{"n_layer": 20, "d_model": 192, "d_shared_expert": 0, "activation": "swiglu", "moe_layers": [0, 1, 2, 3, 4, 5, 6, 7, 8, 9, 10, 11, 12, 13, 14, 15, 16, 17, 18, 19], "router_score": "softmax", "balance_loss": 0.00818, "balance_bias": false, "vocab_size": 8192, "optimizer": "muon", "beta1": 0.95, "dataset": "wikipedia_en"}
Below are experts of layer 13 (counted from 0) of a mixture-of-experts language model. Rows are named router (the router's row for the expert), down (a neuron's output weights, with its number) and show model dimensions 0-95. Each number is 500 + 40 x the weight over its row's rms, rounded and kept within 0 to 999. Numbers have three digits each.
After each expert's rows: a language model's description of what the expert responds to. This comes from a sample of Wikipedia text that the model never trained on.

# expert 61
router:503464451489489519444528515549483526516469509399437540480507486447492514528492465451497499465471504488430512507558521507464497547544497433436485505463503529459510506460542561452516506440496431410486459506478523513522466539468523425502503488500508506533576533563448531580501435517519473469
down0:499543554488472548482480509475504541513498469509534466557514467446457451497517562500421434450518510434565461499478507522553517499530503528527495518521491522401448463544473457397511490455481452471464456517452481501475462491561581506490515444499528494533533534460477474482475454508518491459
down1:522495462460444510521493465460467444402451518499460446470492453441471469464503499499499491472496480536535574486486505477477560492573518461531546552519495483477436513524545519526503509516512591510530507544524542468436523489513497516462483538477436523516513510519468439534492510505584558597
down2:491407506535537464457470539456539484391396557434518490551382477471469540476477526431480452439597492482486538504453552500497471520484511479536534456554437438453443494536489459524439487533493482470492518429494504432509508537532534431505500499515513533565484507496476483513493474482508541513
down3:529528543467557534518512499475494509500523478585558511503515528498546484557470509467442471498521568464440479498518544529500440499524519601514500489487470546510475549550430474534515571468527496459445476509467466471504473462494559539493536476574572441547547482380453434448479522469522482488
down4:500489534498544499401477454531525555474504480607569477533476541490540509528469568539515564483534502544470481484519565495446535506536476527527458487427521539518463478489502485533525506446499515531549469491486456485458507424514508514482543571476502523415495425500570437456495526469507417472
down5:454460453462507439457495539579512483486485464479536477418458468484463399434450479569449469516499495550538529460563491488465510473459481419507499554428508522536546428494517497522475577547472472456479502546476480529508406489536505492522508476499522465451497476448460461467557527627515524505
down6:508519522508573497451536508439451473544513537484467479567493548470531470497454507545552560448502525539452544517507540534464531540446539429480461537527443457412528520444522514449475482509501510445536555485446505484476453503456522462535445594455476496427466457553498482532401439463461499511
down7:552430508491522442541527550444538464564496494490466471539488574490491485502527440462498552534533437557516476525447483514474533585427467550453575457534445542514488509431468443504476512444512481397518491490469448495523543540523554461461451482559509504466444508544505576464537438476448490556
down8:495517473465461495468488560512510431395532486543504547525519542523442525406521510495576442522472485533505495573529544515520528436521535433486436538468478510450561531503492488543502536551569544537518550429474526478545468521502520477521522483525473516452507488489472560473549509512470455491
down9:585520500524437522441571588500489503518505462512424544558547531462532468556535578518533526552552518544422487509480495470457498489479452545524491400505519508476565539518498465513465500555494487533468555519502470463511468471519478545501567552538475496484478476652483560515519490515589553477
It responds to: Asian name syllables. Vowel and syllable pieces in East and South Asian names and places, such as Ma, Li, Ho Chi-wang, Fukuoka, Swahili.

# expert 4
router:499507533546588566470464456461556524522530536463464455409525460494446472461538446520476531569551536487469500489469515476483534459534518431525449539536519517546545462478510503551471486460557516485541511460489529455497498504495453476484526456423506424451485479499504509479462540493536547405
down1:530497471519516501495481593411555565485540508531452535500511490560539426529456499536555555417495570502443555455503539461465532535510514513505510541483481436509384459524474515469471553489466535507464536519454559557524532464568530478532491504506466526484437472540474502504523503519511515502
down2:496489537463535502527501507520486442508514535500459449552490495466524447475492452505411445513468581527513488402564537495544556509508516511511510437534578552483552510493471465417486507460479488497526567493384467482467502485512485410523449537456413577496509524494454509504488532558474524522
down3:493516515519486518539450472453506462527502400482480533446489475494471504490532515407449470459471509405465381481457435531495531513521466457510400493501454468577529485477490546552479478505458430488515469511462464474507528418413550451481467480453538461421533501517485539517513522454426502491
down4:490478427434444477541478478470436510535477446515489541508533487505562488467502493528531582449417519403563487440489465581471477493537453542477544439528495524473498522536446573503472526495439494466497527517503583528462490519575458552484546543505444546542562451491451484512588486501543568522
down5:571442482471461499425492569504481429499509582516455464514486489462518443539452511553469494544507500487552448452506612442566549496460427539424522461509486421590581486498480500447473486523547512463493476485528494521471588448475530538507557448580462568517511494409503476503471537514517519474
down6:501491471468527432522496511563474616532473487444475519507565510451466492519527497538498538505525462562456469470538462500471490486452494493477567490477519512480486578473594479499507518575553542488477535501516518462502520558504514506538505487508523486547533457494498512489483495533553453479
down7:494531524519567518471429547520535519484545475463477473457552458475519457432504487456550504512429464538436482468422587505570489529524552453569508454469538559513556427506545503496494492465437536512445528448437481439470433527541526471496482527433419529599492434540532487414440526517470482500
down8:515503518519505499446460458461498436417490430444517505503447456493529537525651452487572524535478517515444524484452478429524538508561537453515452541525489545526522472542489434458490505477491548486485519520484493558491494518516525506497468435485459514508535541477488494434517510502456516414
down9:495513459503459465467495463490513506517469549459454467497446509512502489490509513472508514473501511491528533462522574500462503457553516561424477494490542520437495487547496509548526535529460544511551526533481449566519420482439516523452444509482481533505467512458473365504520536533455535550
down10:444463503585472473467490482510466489501470532517483536588453499504482521471533500599636513484499547477523528542429480499476533443497485509468525550514521482510460527501485449474539468475450524528525491535517496509500436587479543542542583475508466474509451486527518471479508512474526471479
It responds to: Offices and roles. Nouns for posts, bodies and honours, often after "the" or "of the", such as president, Secretary, member, Ministry, Award.

# expert 10
router:488540548526468470512530517514547550496475487523532423457495508470485470503523527472556529556529510391480522477533527505540508506510429470516396532512490448526478477484480443487428570506438431544549487480487487513485522538448401549440450576472534475428423532461509477483486504478546441462
down1:503465571526385520505429467568491475481500458521574502540564444509503462513555479550527474581531494491474478532525556520561425498506469529527462500461516513491533527564494450413568444499478488494542550460472565534470549472480577522526511533460537509518555433483499502502556521516474504469
down2:436512497496501491515474511482464494576515526480523586496518486465512474470490479497476513517494584457474433397512468469535598499540600483526458469468512497482551525496543508546549483469482484498482575559495493528485413468446466445474558436502507497525513451527532570534547469570447490543
down3:552497418505489519468642542476462476530506514481467435495434514482519531471446417446487524510449581461477546505494476446532520542540546540475566460440488415531545535487449510507479537546554491499461499455547474460447516480463485426487507556472497534544578493464532506524503485507458534507
down4:494482505505493488460470517574556517514513541534499485485493504456424568444436445518542482440568482487488560463518535486519432531563453499463609474501487534505488521545519503514461622604544428559531487565527529564498490478538508467544554523496528540476503467558513510430492477526505513455
down5:565474405534519438469495491477476461504548574460548516455462483531413444544486535486457493406563491526482464508585467519479497525491511558559481490499576570485495527531447477544525468516486465487488514482519515519420533492573520472485445497512483530451516487464503547483401530541482527502
down6:473486485491510462576482459417542451506451476476563454493572553525487501462529560496494533574501604492566530501494543529480496479503535515474496507494480511446444506444472493472532538467406490415516553494479511491483510489448470565456486470478482458499493449493591474489467464453563500560
down7:486500493501460520482487541488446455466581459498527491536507492470562493486643533485420481492506478545537489551492478435436484508546557539444484547606486443500448561490480551493528466461481512443479534445514518458510507496492450539525486457444542455496496463489453530517508519535538600531
down8:554542490552566576533473546558483519512519522491490484492518467455470514519520460585565434487484447503508440530531463517455497469510528521567601496521488454499456511487541482488497499532534434527504471429492521477441480444517495531452493528442565452437546459621479607491546479453450557487
down9:512419530528520512528536463540470501431454504486524558490439509501443520566497480531445553506515568549506481509428530527528485500520495559474502503527418507457519505487441477504444494524509430566421465464465569552477489526519508471480531436511517490541478488577486508473543440465567512430
down10:439501527467543507524483500437525539476483524503464517484517427460468469490544502504553590525507462508503499447538545535455552460518521523476470578511494444502512469527537520510485527480605447464584520454537566500467471530499493545532532502538530515556576525463485432422468454468517543516
It responds to: Verb and noun stems. Stems of common verbs or nouns that take an ending next, such as chang(ing), contribut(ions), perform(ed), pass(ports).

# expert 19
router:465447491496473516466485570426501516536432530534485370458457525474529470526475501530492501505472502511517626481479471456462531507491489494417440459550513536528547466495498489477439507519436459450564526500523567557490488462460506494441513484578518540541421519492432528486508486495519513483
down0:435446469477492527480555493486483564471537515502493473535467576514535498585440502483445493510499603535502527517459510487492445520531530508439487464441478480491517462484503425525545465529463562507466455515479482501407488486490499511568481494502454476508462436441431573500495458497476495430
down1:497586549515529561583497503504492524487543503521511564500534548542524530518504576553528504539498393456497491394499509499537495425552538488547459506577520480522576533575534443460588512542543499502562479478468463541450438457466436538429468521489463557460530522509416492511506453485500501539
down2:499494522450488461495543535486443491493539479557487488507529516493518535532430490470423481526494504433554588586462510442526484432541494491480495488483524530560485441522434450585514468484519480442424449568477524453436531481463534514452470472581524526489497478528506482536498446511485485492
down3:530492557457461506555599474488532473514448544553496459591511539495561514448469511526504369516503521488503515503415483522461458492467478596443485513490460398547459460503538444487519505521532533420509451541478439488515513526502514470504483452549477494420464532477532531508454463500490539510
down4:487457440562519482489591466500477507569518469478435489477470545489432575557462518491525464484448511468567565485523484496465473506429505490586547531464481525465495491488479458529488483460446574533427546572452490479471507506562485527467527529499548472527518501537489422552515497505455485487
down5:530568500534514455529548436539533513448420497559464510499493515482516399577530569429455432512468507495478477516443489483459486619527473522484482467494474465507577443502470475480432452536501488473533440579500536481473496560571530575504508511480518491479485487562473559572482619450514550461
down6:475489498558454436448644501447504528542417484503469477538522524470573559442503557477501473454493508459480514439527527548484514478495599471409518460536472485453531499553528498484518495449454579480473474547504529504444472538526503497494504565522494477392564492487519497471500498484535459519
down7:498489532570488494508494450461532442497493434538440445456461519488509576500527532553524515481437455495466485510477531515462444492518498550492485515438468544548488519539484453423515420438540379504473516517549458508494460554466503472448553549566457402491461486493529465534522536544503481487
down8:488599433511505611505459482510519463535507511585495472481538473485483498527472433459555447539526481484517511499481516420529425490590472510437535555493533510527551446557482490539556571494514496599441448532403568461442449477499553532558453498419526475537538531514515420480546473516567460539
down9:549501541483505539523516491463492459517521517512491444493478456471456561507465531529493452514517476462528551519505496500509474557520556483505570457492543439506549583514499483547602542455442580497544477464431497563454447450538528504524515483500488554445528447535517602504466393426457544494
It responds to: Media organization names. Final pieces of media, studio and organization names such as Records, Entertainment, TV, BBC, IGN, Metacritic, mostly in film, album and game articles.

# expert 45
router:519457559465487463564564496484541495482542552464525499472511582501472562541565480551460550506504443503509461560485482483449489497518470503482464564523458510574529504410479433471429493592464525522467506506576596467557536510511474462503505524497537431479506525500464485468468447495471502480
down0:525502527458526588418498529550506527506452526479473485509540500514504532567553499516454453462558509474577526369531476419535388485489531488510438511417525516518517477509455483513429471461434502579613449591460481477531500515518516505514511495537532480499466445534430470541523491537498404503
down1:481464520473501429559482506465461501524508566486509507506541574475502536551485426501492501514435482489512537451530547478528516492508426510519451537526423476486485494490475568445503456589483518490417439440478518523543520447473487452421475510526554469428489463523479505434572412504486455446
down2:472451558518470504563557525495485539515553545557477454489511501429555479411466514482499510571517501483542523498469529468563526444521498504470464544498449507548461551497482433526496430525475485536541473511522457491560512443453476489544516520596501475572529536497478485519542428548543539490
down3:481482433445482493494501511471507562476462486459432453553551530496487494532564429513439560483529536596479552574442527433529452471560463450502511482449445514462489531479540421433522533510514448501505452511480480502441511526455479462524553457472556511501561549490444530605586508475459504464
down4:456514525464453535470482418438498538490574503438485507480456491498469564501457521416526538487461482462537484522496514525586558484460545475513514520487532567516507502458536569552507487499480511495468471503512525547512504501475547503563513478573502566470471549504480526508545535564432491459
down5:460515493542524449531550521541481490525484500484474504518477503564461488466529515593521511517426466514432481526479525548496489487379460465519493573569460473470455441500446571536482466465523472557457576500517426410518526518413461475496499469449487552530493375520533515484473485546502461464
down6:449511562464438497550501474450465483467546536531568548473472520559533524505446548499456480486495467437479536429455486585533500559511488468434446464466542534486523521574474559497506528556453482439461467484491535491506463494492442449482422507428505487490511461442515492494473525517546497539
down7:479457495541524575530510519479406478477476487496522504528520528459556501481519427451470524510480465540466510423497468518524436515538532451490493552532539549424494512491503581577516458453434508516501408520507460478485521532452472521560522542484540497450515445481525450514569562462430423489
down8:569462475394494485512471442471514477578516400475492507536470482495540496550529486530457528529504406520513518518546491545455540512435440540535502524421465577543516516480445539496496429501531467566527506469499484561468499528507506601523557516403554501551473529494481524534529510463507486493
down9:497453532518588492567533457474540511483498524534470493467510517617435539481634532472472505509458581504469485525528517476468540480449420432522525477451503543431511509389497496492489477431582461522492485451522509563484486485497500593450477443497499472573445460462479497481506511451534486574
It responds to: Action verbs, verb endings. Past-tense and other main verbs and their -ed/-ing endings in narrative, e.g. took, worked, wrote, moved, shifted, entering.

# expert 22
router:508464520548520471580538536452519449525468523538514555430511546543503489581510563561460458496463509459490544572546484464515528533508513498525545396469498486501476510504446552529477514458491483506497443573429490490555536510543531543410503499553457538440483435536509469487506536405493606507
down0:479508532589512555505528475528490497542460469564502470478498498481492480528466442459432443433458414549469505525544465544484490515520575538528445496399496489557473495531549505586559517502463412466571512453453520479531456508459517523516427432498515502465508487522484506458464483420553518506
down1:544475565477539518470415440534519481490425575527526544463455513546491468556525585481511491498507514487538547524512534435426551508468437453505506425520551510556497463480469560560501530501509536483486439486466501530505461425523568502417519574548497473509489503581504462529484545513562488487
down2:489465502552501500541495555528506502502478479530541433526530434499584561608464427517507496521477508458547469518473484480525449488492510509488553459490499544489471558561561534500503492466464479506521477591425438543524433427499481478390480442498449464483498531547501474504490546505492473544
down3:498492481445507536468471431473500435473549405493531547508477470524488587531458497457463472561554469495476474543463437496525517559530492454483550549515549475477517483461484554405507519497536474397454505468561480531432550508419563501423490491461559479516529500494553422502525442459529489489
down4:507527466465447481479458527523543485455503489416536577556542533462437485502414461504494503544623458598501531463479485522449491465540452464494492509425492448533463490545409501476506458507538480507500506478497498486472472429536552495406463454519482524507496536548444478465476507487522497475
down5:516502568461500521495542475491498531507466482459544493491570451569534532452533452479540493494525478522590483538532438545519533532513495500480437533455516460469508515522539394442456516516512537512535527537541531504519450453503456507576459502428539451520503571544524496533402472579479410455
down6:473519513474464504560468461412504423469489506410475522477393503504509474557518511510545520491527453449482557458464508594499474467526547499534463490576529489422466510536513497464501521516489514494471554473540444529497415433451541503480545599439526457510459497482486497527550518518448503476
down7:479473531494479405472467506492454528480505497511517494402442484543500477518491464502474553490525493455447554498515496561558535486476572521529510450461474502545481483549556451494510471519500463470538540432448446506538512512457505467554502409478562471636481465490596505479437444559562504470
down8:529590494592508484535455456505492490484466460511460475463471502515482555480513477441499476506490496489534484499498549518525462449527495488448491501477455545467465445453442470583527467485529569477511534506498556541419512511458505512507457494477517469473509490520377561441518561541483528495
down9:510490480514509474447545526410420526492467466445448462474538528467534572485485512520468567511492540503466472561539456482470565506459503549471438505568532491528466493451472505468518515474532522506571537437474514495500596512490435584445504501553529502496541474444515456557381522477500513505
It responds to: English surname openings. First piece of an English-style surname or place name after a first name, such as Whit(low), Barn, Kenn, McG, Wood.

# expert 49
router:548576470500553524499506443542558524475475471524445538541462491477502484500462510471555473480457523452524449468506515518523502480503517579560568576496535418482455492464501495488491498547457500451498572498508412489597419432565464536498431456434505554497505507515500551553447500533559438556
down1:511491504543510596531518553504490506522518501520460485482533473547471491435502435536506547493501540549458496528531476519500496504459498500444490512509507496472418542454499497487497457531480483477495477466537569458489465539494515437568516455589506562451524447540463472459490568540466507497
down2:481522605422467455488515512525499536566510449500559484554471436480539528455558504497501468501515453480481488475468561497536539601466542542441460498517513486538477514582410530505472415497471507515557462495471452560454477570529505514519509525513489524548555561477397548430502483546465472492
down3:569509537505432461505496520498462513459547465489457475583456516499551527522476484483485532591476552519515449508538489454492546453535482469398490499579509412526457509432569494511518536524483528551522544516547439468469435449541495432571483570541526532519545488551397533428507497509537496546
down4:512511508520488432549473511565542474557540462430531467511497438457533444448526514521534487531454524463479547528480473535436489533547480420572519485533491493516495512495534444480498500536452508519454516430563440460471531507480463440569454496502444569518463531531532438407489451530483521462
down5:505483458445484404516508594521493482448530490561559474545543493483489517464553588488466519504545495497575564517551546493502506485509459492521461524506539525468560458414469560496428503479479583470462501434496509545512515437536567529492518541468500513522415520445492523450433474469502576508
down6:494442511548474511526508508485472493488477562584525568522544544504527516528505478601469501493448582433547487505530509509526525545498536513464517502421478530510520556469508556518496513529484487495467465555507586462500476524506490464558496466511509460442461585452501547507420491461441533482
down7:415498524492489483488499476446579505499506476588522587537553402447524498435484522412471421538554448537409512463512540531506522501468476519474511545502582507510506553518478388551491600540515459530468489507466549497478486430502489471505500481495560464469545564501449492537486483460471474542
down8:543490505516481471489452504456472499488525583489439502474465525422481455488456489498516552564524451531459473537480497550470465509478464517523417476477510532537456498439440510562484493434484537533485499474466514576449463505433559505513506481542471518538511440465531548513518473480546511531
down9:499504472424474543522588444586549467511463525489418514437423492430506460465530522498494479441501501494553423484483511485480521472531509513476466521547533421505510591518535502510569501441618441474571560535481590481582490552511458526521450487465499516561535500501518504499530466433496539450
down10:484472502490509479519469534492520495453438531558505481542466547555452591528458481522503527481516421509447506512496641457529539522418533465545479480545494558489463429423480544518511468535522454476446501511482486551512478463490473438468393469479516529507525531504475487479457484450428493497
It responds to: Sentence subject pronouns. Subject pronouns he, she, it starting clauses in biographies, especially of athletes, plus table-row words like World and Team.

# expert 56
router:580503565509528520516567417529492498471470420487572528427522458461495508500489414472549501494481501524559507508504497524459512527458477466580521443500537510458505518581528529509518523442509435529467483496463485532468485486448543563471500500577464518542464501538552498505506493427457507491
down0:492567556492525490542519465474500556528408451451514494446481493449553460461436470421602434527582465502475492456483467475493489522523543564560489492528489482611494476539546493500498430513574509486464476437509433504492502465501547563480518411460477499446500549506444543538463553477445479453
down1:528524470532490472520554493486493526468468480500506470501455474506527528493486465517421521423539520557492446450527444529545547525443556528480502493523534554528537426385501490490444472511543431475518514524500459484439453506574436511492463544476479530551483604603487433575505500534499488536
down2:453464478516492425434530431532513561458552500507430471498444495518532502450470514494551502490534464522521470491469511501428485511502517506488517472566453450491521516414483502494509443479493588493554502528498504497502542572507511474514502494488473536505514405487459518476461483481498489495
down3:547515482572507503479518544523523482476538447455432450568454448478477495476494529516466450513493487474495505496451470516513509504522561518514421556524464489515546511504514477564528466503470510525514540502559469426556451528523448475554507503504468517523488471486496528485486509570486488466
down4:524505514529536513543511530503555476510426483494520500528462471497462458527510574519475457445555495483447534557515453537471492492489462482522489488525554429473492564413495496422529487560527466468486481463545462435465521523569541495573445579509540525450491525521491443628530560505506485529
down5:418436477517538452496493534540576502472499490492485537416405607534440538492449503487421514496541450530588485529503543545457529478501513519475543520545509492498488528517459495503520505428514425506421509532509480444571546488470457485495525534498517553513507504472528412492491528571573488500
down6:508447433516513457490499498495463565550519457501449549444509462509524538564532482560536490471582438519470495538513531466466482546519524523460507553408466509525528450471452518572500492542488517597531502502524527498529458504569400493453495529541548484615440492454486473573463586485490542489
down7:504485494546505576606553540475579493482493535566485505506525477496497480461492415498480519527592515484574578486545520506470439529523477492455486499520420524529506505485529471498499510506565561447531552534545427470491503498561546506564519546431544494491543465454489439533518484432486519480
down8:505511494500477526512528493544462474488501500489482433427482545449530509520477498496445468434493558508523409453516506471553470540465461440503465449500506483543552520460564512518488442527469433509421493557500505415444543467484491511483470465491493532520489542573508497564550511496517475549
down9:492475536550472546464506497505496505486458511465505473552516493501517443472398483529483471479499544483547494443465582586437543454427531551514516513502547435458547469455472517417475444576503478508464461474510464560542500477461507506524489501615478438482459563508438522494493491514508482444
It responds to: Taxonomic Latin endings. Latin suffixes of genus and species names in biological lists and taxoboxes, such as -us, -idae, -ensis, -aceae, -ita.

# expert 25
router:487470506455475492525526524534506502524510494459459423491452537426480466452425506523462480458530570473463491506477483513579477554525468523497542457482517474467580455476524530535489483453468485501514538497467467491492527502479566435531502448532394485613508504528495540452504507521580462459
down0:563526506431361553515464508560525461500429587535507519492495444395418485518464573460545545475512560445464544492522439454470527469491469568503476561489491469502518458528526523478458490491447502513495455445548470601472471517481484548590499413485458526497536487478463512517524488496495497485
down1:478544467541459489463426514488472499503479519561457555423501529590523484488495472448536445489491531461519491493505530508520458503543530451472508497465476515504447497458503533462517493507490428547539461514474454580475473439534528554467488501526506450474479521586479482447446438445480479479
down2:438513492546462499517517510447559563381502486511534495498488495562465464491516525470535523409468436556553492431459474482465456458488555462536466489472493540540490509539455468511573487500513459478502473556522477451505510496512414529540441454498484457518450548469513523546504482532481502472
down3:453466495558456454509473517470508442581501506505363475547495549446496512478476480416561503485458501529380513507538555533439456513514489431515524541576484517494494545435483453522489468426524495491507464427542509516451480547499475436524509522540498506492485551487477462509505507518499586469
down4:457484572539509489580513429451456534496521564495483518517541536485531515465511470496502509546473561500447558564403541545582482478519427513529488390446513558447507578530502501507493460530481471513450604481504528489435436564447552499512531473500509539586503530526520503507445454510541495523
down5:488474465485506481468604479405484562496517527503540535492490435511472491516466558395568467442487461543545583553433512511525425473587498495506456560509492553541473549501500500553457512509490449549477551527469457499504536544474576454481530481548501456549531498453520540545557512547536471510
down6:490562458423470464492466536560472515524475551496495472438518480477497476511548517545552446551510494516508473567480462477512462509534529527528497476547471404534383493528553582526457454527465502461488539507488535484546493505432460551570443454536459506498540513485505429512503555503511493534
down7:493450462561522496458483478447511475517529481462431485547480533533501468452467475537494482508461503470565491550468458478539457549526502509530554515487535519579499510539544450414479534497469548478492503451532522470488545540472466534592463389537521493570470479422474458491504500510601459484
down8:500557479481490446477488516479473463563531474515538519493487528478526432491418454478503429532485441547443499529524609458455528498444474548523484482526474473489509546524484458522511527500466535488491451495572477403526488463568608440500543492486507494455489549543501490533504506498520573544
down9:486475509497454519442533451536514473530538461497447508567518533481531559504470412556530481455516490480545470491520509448528495527380483475512465586479523525567498529527551545515518421498476516450515451474476541565509507445548541521474540476499445411541493491467436484553508435514490449540
It responds to: Openers and prefixes. Opening parentheses and quotation marks before a name or note, plus prefixes like un, re, dis, co-, and some line breaks.

# expert 40
router:482537505503525478578524537447450483425482484537487519487521535476494537497464503450506511469530450429535460498540428479479539492477520542470546482501490599462515530464478510526515501579456438561503417525484560494459505513507486467536443545547484557548448533497563462453505503466458423521
down1:511460527564455431500475448469475489506515529559439534516530515420464422515441472516529476515518553455477559517488500466510494535488493561589444485456459547535493501487478522427506545444518523508472423512572490527468485534561521536553539517415558451511398501492449560533556499465526554439
down2:520496547452495535506510441519578489567525477526533498477507491506506451467527514455522499469521475490504463476455505543533419497480512555550533478440444573564590571495453530474486448494499562519406552494585483517469521499510522509419490496498502486489563507505520444479470539500562502485
down3:458585481442510519472527506477518423491545529493553491482597521428490454491478440465511503451479515495466479531482546474473517484484531561509512470407496481485483489473478561469494465511559520504528521537533420494482459524498568492607478554467500509519502449450503490514471479583523492509
down4:529473438526518512452524626504554490474481505452487490493564484519473463453467511561515534492559522531599544543491464506489491539488450458576489483465540469490516566495459443489485417533481427518522461618476487484452508506560423523456439540545498526506571541492501521447557484509538518510
down5:500487515535481522522453535438483516521515514509575490481511485506526452561393406483499471423535538440484484487525531491531488569492478477552506494488552510538510514501480524478434433462537501530525499453472488493524469532522520468497524504478437505463491573565514440512436459518429464506
down6:513476509471525385444499511494536423420489494501587540493544493484549490471512510556527476430505467522464479513485547476469493461532562553542474460465547469500531490538492550557535483496481482503529516488386556473498498490540460497548473524512527488502552458458451403510537585475467476485
down7:459433494492515440513483514497496484459545432451498488526490513540493422445485461442495571539500492493511508473491434503509479476482478541556542431452458477493483555539483480555588501444449486493467524495611472521555474473516454479487459461511542505471519464481502500472523542474419488531
down8:466427457557469460495501579463516461427469475480544501536557563446544493535526501559509535554554476514482467487522464522445561520499579511498547439513419545495486503527493446516474459532523527493463516456470506457504501488522473403528498454528492613505503476554500486532562458518470454547
down9:482537489501501465515515481466479519468562514437518534534501576564427457476486520492556542473514539451504552527389539544489464565525437432474500514497502515501476450457473472521464538483471471526502473546479492451479467503573504498483524486502573556515577487494436463490503540490493526556
down10:556478545532488505510550437397528584516488487554575511434519490527461572557470510499483504482424522495484516452488512523525482521509475426502578510507439504520476516509430471560507451491493506538534441521490550419540526488537510534456525408481469503429530565472483489459525490513524548514
It responds to: Foreign name syllables. Inner syllables of Spanish, Italian, Slavic, Arabic or Indian personal names in lists and tables, such as Naz-ar-io, Al-ess-andro, Luis.

# expert 32
router:452521510506510493580539548489436498520566471470495486482468521486522500512522480551520528501509573552533517478535485558520486512488536527530525498488523521515452513452420535468460511444478469458597473488474490467489519525507436503483441490496488538438441434436470436452524525455442524519
down0:499481512526512433515519497550495449537492514408518541473466504363469462518538476508438481487519503437497510485441532481514478463530506541468541551528513510450527485498467424549530529551588544424490535545534592447539471524511534458434476430500568494473519547457528499459507511451518515459
down1:474463462512525416545481426489511494555543536490438502450504499475499491543514512512506468489448524471478449567494438534480594485451542467519510521468553528435612515530533556504484606550517556515504440507453503452531504595464457497471478564509454469515556502496525511465490498447474554529
down2:524415479467501428516461596476535500472464546480504532417492496500463514437525441451528468526481481410562552565477497511572440484481467445393623488487489493506576463473515534472535488492554494493496429528512439505468473486486495535525575468500477529485531505490512486535524488457467513466
down3:581579572566569478533511493438470529490553469541521448459478451491487418501536532488466526480520481496568539528534509476464486522477515469481481466509559526454553503486484428467555487531532539510490429435543491578469416494469537468494429560560528475560440520580527570521558517473516509497
down4:524462535487448567422526476476452552454457506494507517526479523546491514446598451418515485486548544485517480542559505534462579442488514542480453519499499472454472421504431533507481531489534421534458542451535439471549512574474468515469523555522473489546548460452468488451501459497425474448
down5:438536504448445522453482499485531565502492537560501526445530503485424484548507485494487509551516513471598559523532459528514477518486550553461454510540540538554507561564552519421562445441488506456476581518494547393494484416482443558545550490488485462451547520536460503493478540494483478477
down6:532586497493525406490501483544464530480437538445533527476446524560550522499552480519474442515510404480536483470489435543533473512540519547526487593460487481486539461482551547438524517528503438564492493483573480540498536508524428472445454462422442460457461493493536496506479500515508513486
down7:464546440526490476521492507405550509493505533484509513486474490489508497451518471517567537477496482501566558518483514464436511453478594479510541466478591473509530535523489540456423447561425478501470486531504531487546460535480523474505442553496459442470427483471535534526440494500603462482
down8:498530482531537529548507500407529532490475525493531463504525496448472526517515520490500532409479470418518474517438549502515480581499511537516458560501494450529465492514524435548472467486482486506537480581488474580473607450613514575510539454527532502561520508501571461571484531487554489441
down9:516511503491454531469502557514434531479461462455568512452474467470456460515513474478496499399467502538500481515450477559563542498539501446551481506452496419472495444465516505517543504425556550447524445486444502472493516479561535515481441523536503526555451569495470585481469520565505485506
It responds to: First names, song titles. Common given names like John, Michael, Steve and capitalized words inside song, album, show or game titles, e.g. Fall, More.

# expert 35
router:425449557549544549463488422446494527467525466446584506511538481524468482542478502470500559551459540498507497519492518507512459529552563517540484550462468465483518536524459449527469534437497499400522546571548520551512522475562473420470529551482512466570551509477559474465517508457466538512
down0:536547527456482525455449446516520442495476435476477472462470422510422519512449538518424464536500507458529512570515536407491470498443523455478442528497489462495453491508564472523511489508506510509513461505476438533491498499545517544470471487491478453390497552580559509553453502481507471572
down1:484491456519425533509492501466491466458544473417465542590535495449519557464477497505483499554481529464533469514536471465446529568524518522543451513496574544455530522494491436515569478502476377446495472535498485510536484552492538528521488480377524535471455532501469570455454484417553559490
down2:520474495449510532559475546495521552529517473486451492513538485481473543539569475510443491549491509591481501512454472527497522527498532512494462487469528545472529477530462470426556542520510519521545403440489496430501505470466497552455504507565511444591521496502477461509445546548480489380
down3:479446498481512496588444555464564528517476521483513588457483484489496474543477496509498539468516487477544447574580510432468510576499495496375478497501503509475468463497492529465525468395521556455478554520485545460452475496518528502497418421514532511494461499492507479520419508502500499540
down4:452542501496503474521558589559459436516428543476534494532469528492476469471550465564590499479484507526451447464503512466524468465569472598466565476494502513518528501472440516520515541489463478500476498473476535524424477536497537544465556520529494509468476470473473478472535489462416577473
down5:507453535499548501510502505399472557551473511530443553383532471476507429468442507490463464497573535551580498426411505521512458435503534444477468481493512518525504487504507518497469583482467451439515503525481564484494474462508554492546480586539472500514476513470541493449493500460514530484
down6:498540527481538509501470473521471435484590499455546500453531476475468472507538484458529565504497499492493531511521516446463503609502523458461585508487536495495528510546492497513460472408484517420500501496521443470448442524416535524564466555484596494478497490419474548523559522460543489508
down7:488441538537536470498550525475529562521498463541453454493512596477529522468470537421499551481489472512544530430458514464558515522500497518503540551499540506517483501484454449503548539629476554484508428510478446494541500518510496485440434449574472528533489519538514639523491484511499514510
down8:522508510546459528546513513511431540454473519513449497543497618525468466546502492419519505493604466424526510557524511520468520552510534494474511490552527512462555536555507534521499486430539510456461503504518422477502463521552497501443426557492535482492428545505471495466493517503501432505
down9:517492487518517494511469490500508563454467557468453522496463458608506516453551570486500446463472467474487489544526471475504519546445593411511503549547486498481509509563509473547491494552508497492523460505454511563469403559481509570472532515471546539492505505490553520566439474495531441553
It responds to: Clause-level verbs and closers. Verbs like based, was born, began, was released after a subject, plus closing parentheses, quotes and clause commas in biographies.